config.toml
num_hidden_layers = 8
hidden_size = 192
n_experts = 96
experts_per_token = 2
d_expert = 224
d_shared_expert = 256
hidden_act = "squared_relu"
moe_layers = [0, 1, 2, 3, 4, 5, 6, 7]
router_score = "sigmoid"
normalize_top_k = true
routed_scale = 1.0
balance_loss = 0.00619
balance_bias = false
init_std_router = 0.00874
lr_router = 0.00202
vocab_size = 32000
norm = "rmsnorm"
norm_eps = 1e-05
tie_word_embeddings = true
optimizer = "adamw"
learning_rate = 0.0026
beta1 = 0.9
beta2 = 0.98
batch_tokens = 131072
max_seq_len = 256
train_tokens = 917500000
max_steps = 7000
dataset = "wikipedia_en"
Below are experts of layer 4 (counted from 0) of a mixture-of-experts language model. Rows are named up (a neuron's input weights, with its number) and show model dimensions 0-191. Each number is 128 + 24 x the weight over its row's rms, rounded and kept within 0 to 255.
Before each expert's rows: a language model's description of what the expert responds to. This comes from a sample of Wikipedia text that the model never trained on.

# expert 42
Prepositions before places/dates. In, at, during and and linking facts to a place, year or value, as in "census in 2002", "Olympics in Sydney"; also table pipes.
up0 [ 88 117 115 127  96 127 123 127 104 150 141 157 134  79 120  66 110  99 202 123 141 107 126  91 140 149 137  95 109 153 147 167 120 126 120 117  75 118 136 134 148 140 132 104 164 166 115 129 153 129  97 142 117 150 123 119  93 104 136 133 145 132  95 105 122 111 118 122 187 121 122 109 142 150 114 151 160 141 153 113 125 131 139 158 131 154 135 122 152 195 166 145 116 102 118 108 174 171 145 155 106 115  68  94  69 126 145  85 155 135 106 144 128 136 113 131 124 122 145 147 112 185 142 112 140 119 123 132 132  93 117 134 141 126 146 123 135 163 164 142 152 134 122  97 159 133 131 121 116 135 146 110  93  94 174 117  90 141 148 142 153 160 146 139 159 121 156 129  74 168 153 124 135  96 106 130  90 133 109 112 137 147 164  91 114 119 141 124 113 110 123 119]

# expert 0
Clause-joining conjunctions. Coordinating words joining clauses or noun phrases mid-sentence, mostly and, plus or, but, while, nor, &, et, and list commas.
up0 [105 145 100 117 110 118 122 105 107 164 152 160  97 106 129  93 123 119 174 143 120 126 132 112 131 157 126 103 122 119 131 115  91 131 140 147 167 167 101 110 129 129 135 103 149 163 125 111 169 130 136 146  98 136 119 140 137 113 139 104 126 165  87  97 136 124 118 125 157 131 134 114 154 111 108 123 128 105 134 123 109 169 140 165 146 161 109 110  96 189 150 161 103 121 150 110 150 170 173 133 105 106  68 124  72 137 116 101 122 119 117 141 140 108 111 133 152 143 130 144 115 179 120 110 135 118  95 116 144  97 116 167 137 151 167  91 138 124 162 139 154 113 145  88 158 114 157 128 121 142 164 124 111  80 154 118 116 166 141 151 189 175 103 110 132 124 159 114  72 105 132 112 115  82 132 149  80 135  95 125 177 135 122 117 100 146 123 117 106 140 163 120]

# expert 44
East Asian script context. Bytes of Chinese/Japanese/Thai characters and the commas or quotes right after them, plus romanized Asian name pieces like Zheng, Chen.
up0 [110 150  99 134  99 141 125 119  91 142 121 167 121  85 163  91 125 137 173 161 145 112 121 125 141 148 125  81 128 134 136 119  72 144 141 135 153 156 128 147 127 149 112 129 121 149 129 118 173 129 128 121 109 111  99 132 117  97 145 122 139 100 154 108 116 121 140 124 171 101 120 136 128  89 110 119 185 137 157  80 129 147 138 174 135 136 110 129 124 171 155 164  98 110 124  99 157 160 114 140 104 109 106 146  50 133 120 152 134  96 107 138 167 111 116 100 114 135 164 180 105 176 129 106 145 114  80 117 140 142 142 136 132 150 168 110 138 149 151 150 172 120 154  86 166 107 128 133 115 148 132 145 110  53 147 124 133 149 132 130 156 117 126 118 150 138 129 124 112 157 152  99 136  81 109 138 106 125  95 129 148 104 113  89 131  99 133 136  92 135 166 111]

# expert 62
Clause-ending commas. Commas closing an introductory phrase, date, or appositive, like "In 2020," "for example," "with Hale's help," before a subject.
up0 [ 80 120 140 131  84 118 130 136 136 157 131 156 124  76 143  90 131 106 156 137 160 150 118 125 124 152 117 114 133 135 137 142 105 146 125 116 122 142 133 176 134 136 117 105 131 174 109 128 162 143 101 177 104 129 146 151  89 100 139 142 124 128 117 116 141 112 128 136 173  79 126 138 123 120 122 170 134 116 155  93 141 125 113 156 128 136 123 116 144 164 161 163 106 122 127 112 145 140 144 154  85 116  88  87  97 138 147  83 147 117 138 144 175 118 109 149 113 139 151 135 100 146 129  87 137 114 126 120 131 133 101 156 162 147 179 116 116 136 164 131 157 124 153  79 163 117 143 125 145 108 160  94  88  97 153  98  96 160 127 146 139 159 109 100 139 128 158 129  40 183 155 128 123  74 144 124 104 124  88 127 161 137 136 118 108 114 109 118  94 136 126  97]

# expert 9
Word-initial s fragments. Lone s or capital-letter pieces opening a split word, such as s+auntered, s+licks, T in lists; also across, ran, Stop.
up0 [107 135 100 137  81 128 109 114 100 160 119 155 129  81 131  90  99 121 140 144 141 113 111 111 113 189 128 113 134 142 155 141 100 128  96 140 109 168 136 163 116 128 114 131 146 148 119 124 165 109 135 152 130 133  84 143 100 115 139 133 164 124 112  99 128 122 136  99 177  92  81 152 149 114 133 149 116 132 160  94 153 151 124 158 142 157  83 139 137 184 158 164 111 108 133  96 166 142 142 143 100  87  85 110  61 138 151 142 134  97 122 131 140 134 118  96 123 150 117 154 106 164 135 102 160 119 115 122 111 127 106 186 133 142 162 113 100 125 169 131 119 130 133 105 178 129 145 127 160 132 123 126 110 120 160 108  99 157 141 130 132 175 136 124 131 117 130 103  74 132 136  96 137  97  91 131  85 151  99 144 167 116 113 155 146 143 113 163 102 100 143 120]

# expert 11
Possessives and biographical fields. Possessive pronouns his, her, their, its; colons after infobox field names like Founded or Launched; and born or died in biographies.
up0 [123 132 134 122  92 133 108 119 112 136 141 167 144  89 112 101 138  99 173 137 121  82 128 121 138 157 108 124 130 102 159 145 147 129 123 147 154 149 100 147 145 148 136 144 147 133 116 108 150 110 125 119  86 107  93 112 123 106 135 146  98 124 136 103 153 129 144 125 166 123 103 110 129 138 125 112 142 144 125  76 172 146 171 141  99 138 118 137 128 181 147 158 108 116 117  67 142 165 140 141 124 116  61 125  71 145 129 120 120 115 151 140 129  95 103 152 149 144 130 165 141 171 137 125 159 119  81 136 141 133 151 142 159 132 167  97 125 144 154 122 158 156 125 113 162  98 156 151 164 136 173 124  96  79 177  87 122 133 128 154 137 167  93 136 143 118 130 104 108 162 146  95 134 124 149 142  93 140  83 137 164 107 135 111  85 139 164 124 110 126 158  84]

# expert 27
Medal table openers. Pipes starting rows of medalist and results tables (Gold, Team 1) and relational words between, from, with, of.
up18 [105 178 128 170 108 141 103  97 138 116 185 103 162 130 132 151 106 144 151 144  91 189 131 153 119  84 108 106 158 131 136 123 117 184 139 117 137 106 136 123 168 133  76 126 132  98 123 146 168 108 134 143  94 133 151 142 145 119 110 139 123  88 138 148 134 112 133 160 100  67 100 113 155 175 127 127 153 128 131 151 146 139 134 108 100 114 154 118 110 137 119 132 162 140 142 131 113  86 112 146 140 126 109 144 167 144 102  96 115 123 165  99 116  95 140 134 125 161 158 110  92 158 143  77 157 117 106 160 117 141 112 108 170 132 145 125 126 121 160 151 134 101 126 105 135 141 121 133 146 109 139 115  88 113 138 121 145 117 166 193 100 174 128 119 106 139 115 116 143 125  92 115 156 123  93 148 133 118 144 130 128 175 132 118 146 146  85 157 168 146  88 154]

# expert 41
Row starts and the. Pipes opening table rows, list dashes after line breaks, years in dates, and the after in or of, like whole, entire, century.
up0 [108 136  74 133 100 136 113 105 120 146 146 165 135 100 126  75 148 129 151 140 142 116  96 122 112 144 127  98 106 139 135 142 117 124 136 141 153 164 112 142 127 109 141 114 138 161 146 102 156 136 124 171 103 100 100 114 135  90 147 108 145 127  92  88 120 128 149 135 160 107 122 132 160 123 123 130 113 144 140  79 134 155 129 148 128 178 117 142  84 169 136 152  94 105 109  90 158 164 111 147  84 120  75 110  47 131 123 131 141 106 142 153 107 129 110 124 114 145 146 156 108 181 132 103 104 106  97 130 129 147 116 158 140 137 143 127 110 137 163 156 143 150 147  97 167 132 169 146 104 154 154 135 106 118 174 110 109 145 151 141 153 156 141 139 160 122 132 108  88 193 129 107 136  85  92 133 113 126 104  91 152 116 151 121 115 131 128 139  71 147 126 102]

# expert 56
Opening parentheses. Opening parentheses starting an aside after a noun phrase, like (e.g., (including, plus numbers and pipes inside stats tables.
up0 [103 125  88 123 130 154 136 115  98 126 145 162 141  60 138  76 108 101 171 124 135 101 122 137 128 192 138  79 114 142 138 144 120 154 138 141 132 125 122 151 135 116 125 122 123 151 114 109 169 105 127 156 108 133 125 127 145  74 129 121 139 146 105 129 127 115 154 102 172 107 142  96 132 124  93 141 151 125 154  79 111 153 124 175 132 174 110 135 108 174 163 161  99  99  99  93 155 162 136 117 102 114  93 150  72 125 121  92 125  96  95 127 133 124 127  91 128 162 160 165 126 159 138 135 107 110  92 104 122 146  98 144 136 145 146 127 143 166 162 117 148 111 131 106 171 136 133 148 140 126 154 118 122  81 151 122  69 146 140 134 146 158  99 132 137 129 129 120 107 177 128 130 108 113  92 103 100 129 104 109 144 131 136 129 156  90 111 139  93 137 158 110]

# expert 8
List dashes, credit lines. Line-initial dashes in infobox field lists, table pipes, and capitalized name pieces in film or award credits (Br, Bel, Filmography).
up0 [103 154 115 114 105 141 125 111 111 149 143 141 130  79 114 103 131  94 152 160 134 143 121 157 128 143 111  95 141 130 153 109 134 144 125  98 122 150 121 154 143 153  84 127 118 156 127 124 118 128 121 161 131 119 124 118 152 104 134 124 166 145 151 116 163 109 137 128 171 113 124 124 145 133 128 151 143 133 136  46 143 141 116 165 128 138 121 128 121 189 193 164 108 137 122  99 163 189 112 124  76  85  65 114  85 149 133 137 146 131 106 150 149 150 122 125 164 147 149 189  79 185 133  81 147 122 132 102 124 114 138 144 135 141 157 122 144 160 155 144 120 133 124  78 162 119 134 140 111 146 147 140  83 110 150 100 101 156 138 131 140 160  93 146 143 119 129 108 131 141 134 110 119 115 130 117  73 123 110 156 142 131 109 119 106  88 125 129  99 107 141  94]

# expert 60
First names, word starts. Given names in credits and rosters (David, Kevin, Gunnar), word-initial pieces like ex, con, per, and because, if, +/− signs.
up0 [100 157  99 148 128 131 146 112  82 119 121 166 107 101 135  86 136 113 174 143 153 158 118 107 178 139 132  98 148 149 159 130 146 101  91 148 130 143 125 154 136 112 138 114 116 129 129 107 136 151 123 140 119  93 101 116 116 108 153 123 134 129 149 101 102 127 112 135 177  93 122 125 115  89 144 112 148 146 161 112 133 144 130 188 151 172 123 102 122 161 152 155  96 126 123 106 142 177 153 135  83 125  99 145  65 128 126  92 148 116 158 157 138  93 126 127 142 129 143 137 114 183 138 120 146 124 112 111 130 120 147 160 160 128 149 107 126 137 157 148 130 112 112  76 175 135 133 104 152 124 177 141 102 122 187 109  97 158 166 131 160 169  99 132 159 114 163 156 101 148 148 103 135 114 106 143  97 110 106  98 168 124 127 130  92 121 123 131  86 115 145 108]

# expert 35
Table cells and stats. Pipe separators and numbers in statistics and election tables, infobox fields like Height, Spouse, age; and the word both.
up0 [104 131 148 118  97 122 123 131 101 161 156 138 122  75 141  80 113 109 157 140 149 113 135 180 127 172 139 103 147 142 170 144 133 122 132 137 135 142 137 174 110 113 104 143 140 169 127 106 160 133 119 159 135 125 106  92 116 105 147 134 136 132 132  99 105 137 125 136 148 114 121 108 149 101 112 169 159 134 152 101 170 109 127 150 126 167  97 164 104 188 169 146  94 126 154 134 143 132 160 146 108 119  86 124  67 107 153 133 139 136  82 137 146 110 123 132 135 141 164 186 124 165 140 128 129 148 115 116 123 149 131 127 117 139 166  91  85 125 160 137 130 120 118 104 114 111 120 110  92 130 132 141  77  99 154  97 106 155  97 145 140 164 122 126 154 119 132  83 111 155 179 125 124 107  91 120 103 133 158 128 151 138 169  87 124  78 134 123 112 118 123  82]

# expert 54
Career time spans. The, of and for after spent, served, during or throughout in sports careers, as in "spent the 2011 season", "end of March".
up0 [ 89 127 125  98  92 123 101 122 130 142 126 162 143  65 151 107 141  97 167 138 141 122 136 129 129 139 141 103 136 145 162 171 161 115 125 140 104 151 112 145 155 130 113 118 141 147 124  69 150 128 105 169 115 120 106  95 107  99 146 128 133 132  96 108 119 103 140 118 174 128 114 130 145 113 133 114 126 154 152  93 117 142 125 170 120 157 116 134 124 187 128 170 104  78 141 104 141 183 139 103  73 115  86 107  78 135 151 133 121 153  76 161 181 123  92 127 124 138 149 164 135 186 132 115 117 117 103 104 121 136 104 123 141 162 168 110 129 125 146 140 157 126 122 111 128 161 127 127 124 140 147 137 112 102 174 136  94 129 127 142 131 147  93 134 159 126 117 154 111 151 176 119  95  85 116 141 100 152 100 123 131 129 132 113 122  99 145 160 119  97 115  81]

# expert 31
Mid-phrase function words. Commas, and, with and pipes inside lists and compound phrases in technical or organizational prose, such as primary, secondary; along with; Career, PhD, Engineering.
up0 [ 85 135 107 137  81 119 115 131 101 134 150 153 138  84 115 102 117 100 168 150 128 115 143 127 124 150 120  90 124 135 136 141  79 142 155 133 130 168 138 168 145 133 143 109 106 161 118 138 157 145 123 168 110 113  99 117 107  97 135 111 125 122 121  94 127 114 117 126 172 104 118 144 136 118 127 133 123 121 150 108 130 152 142 162 127 154 121 120 111 169 199 173 103 115 117 118 180 152 129 138 119 133  74 125  49 150 126 125 134 116  97 186 140 111 114 106 123 149 152 188 104 187 149 110 154 103  91 124 134 147 103 149 147 138 133 111 108 152 178 150 135 147 124  89 154 130 145 125 116 135 127 142  95  91 131 113 120 132 152 151 151 178  99 137 155 126 156 109 110 155 137  96 119  70 108 109  79 152 122 137 145 134 136 115 145 138 124 123 111 122 134 103]

# expert 10
Compound modifiers, parentheses, possessives. First words of compound names such as Civil War, Air Force, American football, plus opening parentheses, possessive apostrophes and hyphens.
up0 [ 98 127 122 122  93 140 119 126  97 158 143 168 138  78 135 118 159  76 165 138 117 111 124 113 133 151 127 127 164 137 122 144 119 106 122 117 126 164 141 166 137 124 119 127 125 160 103 106 156 122 144 155  93 132  94  83 119  92 151 116 134 117 102 106 126 120 131 139 179 112 138 131 138 122 129 133 112 120 149  92 160 151 120 172 143 160 119 135 141 164 190 175  87 124 126  91 144 123 164 151 134 120  69 126  87 143 134 124 128 142 132 147 100 108 105  96 136 131 163 153  98 176 132 115 127 119  93 115 144 126 103 119 172 154 158 103 120 137 174 149 139 146 145 112 166 139 119 117 120 137 133 129 108  78 167 142  83 100 161 133 138 168  97 117 156 118 149  89  82 151 133 104 119 106  84  94  98 134  95 108 142 119 105 129 137  91 153 132 100 101 146 104]

# expert 5
Rank and leadership titles. Title and rank words for leaders and officials, such as chief, executive, General, Major, manager, chairman; also table-row line breaks.
up0 [113 173 122 122  95 123 134 122 109 143 133 140 114  92 139  87 142 112 155 148 158 121 109 116 167 131 136  92 135 137 154 149 125 151 128 140 127 172 137 150 128 111 137 136 126 122 128 124 175 108 139 124  97 109 125 143 115  93 149 126 164 159 128 119 105 102 133 104 165 116 116 122 137 105 144 137 139 143 141 106 139 170 129 183 147 156 160 131 146 151 143 161  95 134 141  82 160 165 140 153 136 109  84  94  45 152 102 123 111 120  96 161 129  99 102 110 129 156 130 140  94 174 132 111 124 117 103 108 134 141 118 160 157 134 135 127 123 123 175 178 129 103  94  91 162 134 151 110 103 122 147 113 111  90 172 149  99 147 158 148 143 179 101 131 131 128 119  97  81 106 167 110 102 127 106 113 122 120  91 130 147 119 165 122 129 151 168 137  74  94 152 115]

# expert 50
Coordinates, infobox data fields. Digits in coordinate strings, election table labels like Turnout and Total, taxonomy fields, UTC, Length, and table separators.
up0 [123 117 111 123 118 109  99 140 107 149 149 162 145 111 109  96 128  87 179 129 160  91 136 124 160 156 149 107 111 128 155 119  88 114 124 157 153 167 142 143 132 146  96 121 152 156 143 107 170 121 114 153 130 158 102 128 123  87 165 143 134 126 110 115 120 116 156 108 155 129 119 120 155 121 105 152  98 119 160 108 139 139 143 179 152 123 133 124 126 188 161 165 118 134 111  97 149 191 122 138 145 113  73  91  70 159 150 129 138 145 105 142 117 131  94 104 120 154 144 164  98 173 155 113 110  87 143  99 124 116 107 151 125 126 166 149 111 132 158 153 126 111 125 100 144 114 137 116 132 173 121 104 101 115 115 125 120 149 164 140 125 159 108 123 136 124 128  99 126 182 184  78 112 103 113 122  67 160 126 137 157 106 115  99 147 117 126 137 113 103 119 126]